config = dict(
    num_hidden_layers=9,
    hidden_size=384,
    n_experts=16,
    experts_per_token=1,
    d_expert=144,
    d_shared_expert=384,
    hidden_act='swiglu',
    moe_layers=[0, 1, 2, 3, 4, 5, 6, 7, 8],
    router_score='sigmoid',
    normalize_top_k=False,
    routed_scale=2.0,
    balance_loss=0.00336,
    balance_bias=False,
    scale_expert_input=True,
    init_std_router=0.0215,
    lr_router=0.00105,
    num_attention_heads=12,
    num_key_value_heads=12,
    head_dim=32,
    vocab_size=4096,
    norm='rmsnorm',
    norm_place='pre',
    norm_eps=1e-05,
    positions='rope',
    rope_theta=1300.0,
    rope_fraction=0.5,
    qk_norm=False,
    attn_scale=0.177,
    tie_word_embeddings=True,
    parallel_block=False,
    init='normal',
    init_std_qkv=0.0238,
    init_std_o=0.00561,
    init_std_up=0.0238,
    init_std_down=0.00486,
    optimizer='soap_variant',
    learning_rate=0.00205,
    beta1=0.95,
    beta2=0.99,
    weight_decay=0.18,
    lr_head=0.00443,
    max_grad_norm=2.0,
    warmup_steps=200,
    schedule='wsd',
    decay_fraction=0.604,
    decay_shape='linear',
    final_lr_fraction=0.1,
    batch_tokens=65536,
    max_seq_len=1024,
    doc_mask=True,
    train_tokens=278700000,
    max_steps=4253,
    dataset='wikipedia_en',
)
Below are experts of layer 4 (counted from 0) of a mixture-of-experts language model. Rows are named router (the router's row for the expert) and show model dimensions 0-127. Each number is 128 + 32 x the weight over its row's rms, rounded and kept within 0 to 255. Numbers have three digits each.
After each expert's rows: a language model's description of what the expert responds to. This comes from a sample of Wikipedia text that the model never trained on.

# expert 1
router:142184072061141129123117149219178096099108191156177097118108149157154131147168104120122140101226150114118099167109109139137124062115119082092110194150142115174112139108127146153083145119118119173118088186123141148113118184086147083151123130113080148156145137141116136155089135148153089116125092113131159153146108160093105152132128215151113152126065114168119044110080139152104115148086
Description: Mid-word fragments. Word-interior pieces right after a short opening fragment, such as d-ome, t-ame, pred-ece-ased, col-ors, gr-ade, and common nouns like addition, order.

# expert 0
router:150103121138093131132153096150122121133141135134113102105211089171139144182144122136082210091181097177163103170144112110103153101143069143139090162152167084149137125091133138160063160120047195201079126148081087133154161148093170128162112082110157162129115106104122175144149169162066108102172133122128090128169136112164075089092148176138106118144086187156139075139079094141057168130084
Description: Music release listings. Tokens in album and song articles, especially track-listing table headers and credits, such as No., Lyricist, Records, Album.

# expert 6
router:134146098151181088098146077138104127134111118121075133080169146127220114171109124160132147092159121076162132236126151177132114100124184127093140139148180131131124125106099106152133116149111138172104107139117206143134107142091149117164097134090090158161130141075092095123161169087116096150118118134154131126152098117106095108142167188179165164142117109113127091175114151153063122170086
Description: Article openings, species stubs. Quotes, colons and linking verbs in article leads and disambiguation or taxonomy stubs, such as "is a genus in the family", "commonly known as".

# expert 15
router:185124075095161151111136114140089112126079150151128101116133164129146142151171121116161148089172098120142075152115139139161106117173109078162140136122207088161123100110123160113122103137152131144089087143129192109102179197069156122152137094124113105130133146124136178117102187133134114157121078131134142138130134154135142133192166194154137116131077144156160072077111141171090112154126
Description: Whole words, participles. Complete words and endings after a space or prefix, such as un-able, d-rew, lost, killed, North, South, States, and years like 200.

# expert 5
router:108102093144154131143113055142158096182083130122111167061160123157118177138167184126117125127147099187108107122077111150103123148128134147077118131112185103187142145116095143194109091160089137184076155134051104141115133153116157124132113151135139178140126102077139097142120147187121132112131069109121111098204149094136116095176188188191155118133120159141154104083088143144049105128067
Description: Infobox field names. Field labels and first words after a list dash in infoboxes and taxoboxes, such as Genres, Born, Clade; also years like 196-9.

# expert 11
router:148078092140152121117142107155157094128128149156133143123093074132117190178150151167119146148151076100126052144107122132133114077161124135102081199114117161117148121083123138200137127100113174190064071150079151162111116142086156156163079087088104114180131085130129158141102185159089156148137184133119165132243134077173072162153153148095097144110144101154146125122043134112068155139108
Description: Word-ending pieces. Final pieces completing longer or foreign words, such as prost-het-ic, sched-ul-ed, Pict-ures, choreograp-hed, Azerb-ai-jani, usually followed by a comma, and, or of.

# expert 4
router:141179145107094119122119087174175162077146148153141129079147071110151174160124164207109179097116162101144105176099125107158079114125137173107141171073155139152123128092058130193112139145101167183118147147122099110083182098114114166178114115137136070132123064096106128128146152072102152128139146149148118118148138121162015098164150172133137144121128171173128095108137119167048137131126
Description: Coordinates and place text. Degree-minute numbers inside geographic coordinates, such as 39 in 08°39′E, plus prepositions and conjunctions in place and politics descriptions.

# expert 3
router:153140112106070105117168128161132089096135112105090121080180123158198119117104137150093117100159138145197089183108131069164150043113157119177159181121170136150133125078133129162131118117080139174114168194100148071124109154133150154155107140134138080136208076106120198130128164106126113147128124106110097143182153184186146141115165220125093046140101150176124087131095131179079105068134
Description: Inner word pieces. Second or third pieces inside words after a lowercase start, such as wareh-ous-ing, ha-ik-u, sh-ot; also numbers and cells in sports tables.

# expert 12
router:158142080129126103141109143176108114121117122181149076122177102090172109151157166126127155115141146161188115203129124103162130057139092109079131169151141115118124106112113159157189144151105163170132125155104175103092163196075163127189101133130133101142117098107055127087144177163111175143115131089116193129155133127146159118186180170122086118135102125244139092103113115148078139058142
Description: Prepositions and clause connectors. Prepositions and temporal subordinators linking clauses in biographies, such as with, of, after, during, while, because of.

# expert 2
router:132133111087100107139143149191109128109105136125117107066155114089143117168129128169067159102167123159145066122120165146136154124111181168143077184123156167094211108054076143146146089117115104172149132118103109127207111138136198094108085074127107125167150074136081141143135114140147122086133147161135170153126164144169127092131143169077127054082123159113215110054094126136076113133090
Description: Football infobox tables. Separators and field labels in sports infoboxes and career tables, such as the colon in Years:, pipes, Team, Apps, MF.

# expert 14
router:128151090191107075128128091158119091152099163131145132162208091078143117182179105164074216108143074133118086156120114090112120131121118187121152159133201125137134098106139176229109118095103141177102132142077187162094163122113141138152077189086142117177115108127120164129128173187101105172129122153114142074159155111129084087140191123127127086123106123120149102143114111128100149076107
Description: Section headings and numbers. Word endings in section headings such as Critical reception, Critical reviews and Demographics, plus digits, percentages and first names in tables.

# expert 7
router:194099078081141081097156149145181109119092086160089143112171130114142082144137121141087129113170113126164124144132160114148136126151136099158129163118187092152109125105136090146115134110092165193109088167111127105149124183056144175152134145120144159153131128113116176074121157152170118188109153100134167141128193141142140136201127159168125145143066110141186063089106153143072096119082
Description: Word-initial prefixes. Opening pieces of words after a space, such as pre, per, trans, incre, w-ides-pread; also table pipe separators and words like in, to.

# expert 10
router:139123086096063112096121150198128138174087144143108127080087072134169137142190135155108096131185150160202114196124088096148108095138122193157149166120164116176106145117088118175087145113088131188118145146121157111114173175092136111191078109081150124177191149097149178111199201124108088173151184057098112135151150107115093118184165166145133172128106109136115086128087165149028152153110
Description: Word continuations after fragments. Second pieces of words split after short starts like Ch, fl and sp, such as ard in Chard and is in Chisums, plus "the same".

# expert 8
router:171125094135131063107132133160152116159130135185134101087154141129179106123134145132104099087203112104121103159159088111153059102104130082106093131099151152157128090067078105170134178109140201205116139139133167125104135156078139164202089122167083139126147169073136145117115160176142112108104103165128145151171133144159071153180156183169104106137109159165148150130108107152096156107103
Description: Time and life nouns. Common nouns and word endings like year, years, season, life and over, plus living in census phrases such as "married couples living together".

# expert 13
router:148149117135118092125130143201128137138075148159100136052126128128160138153162137156100171092135127094182154194073090134108140127100111167113132194141148086170108146096129159183109122071082134180070138171081132114081155115091142125171063121119095074161134103129148158104133217148130118196115159094130098113176177121151051113159155150124089120147106140171125117071115191141106111097105
Description: Name-start fragments. Second pieces of proper names after a capital letter, often in tables, such as B-ch-arri, Mer-c-ury, N-askar; also words like public, ban.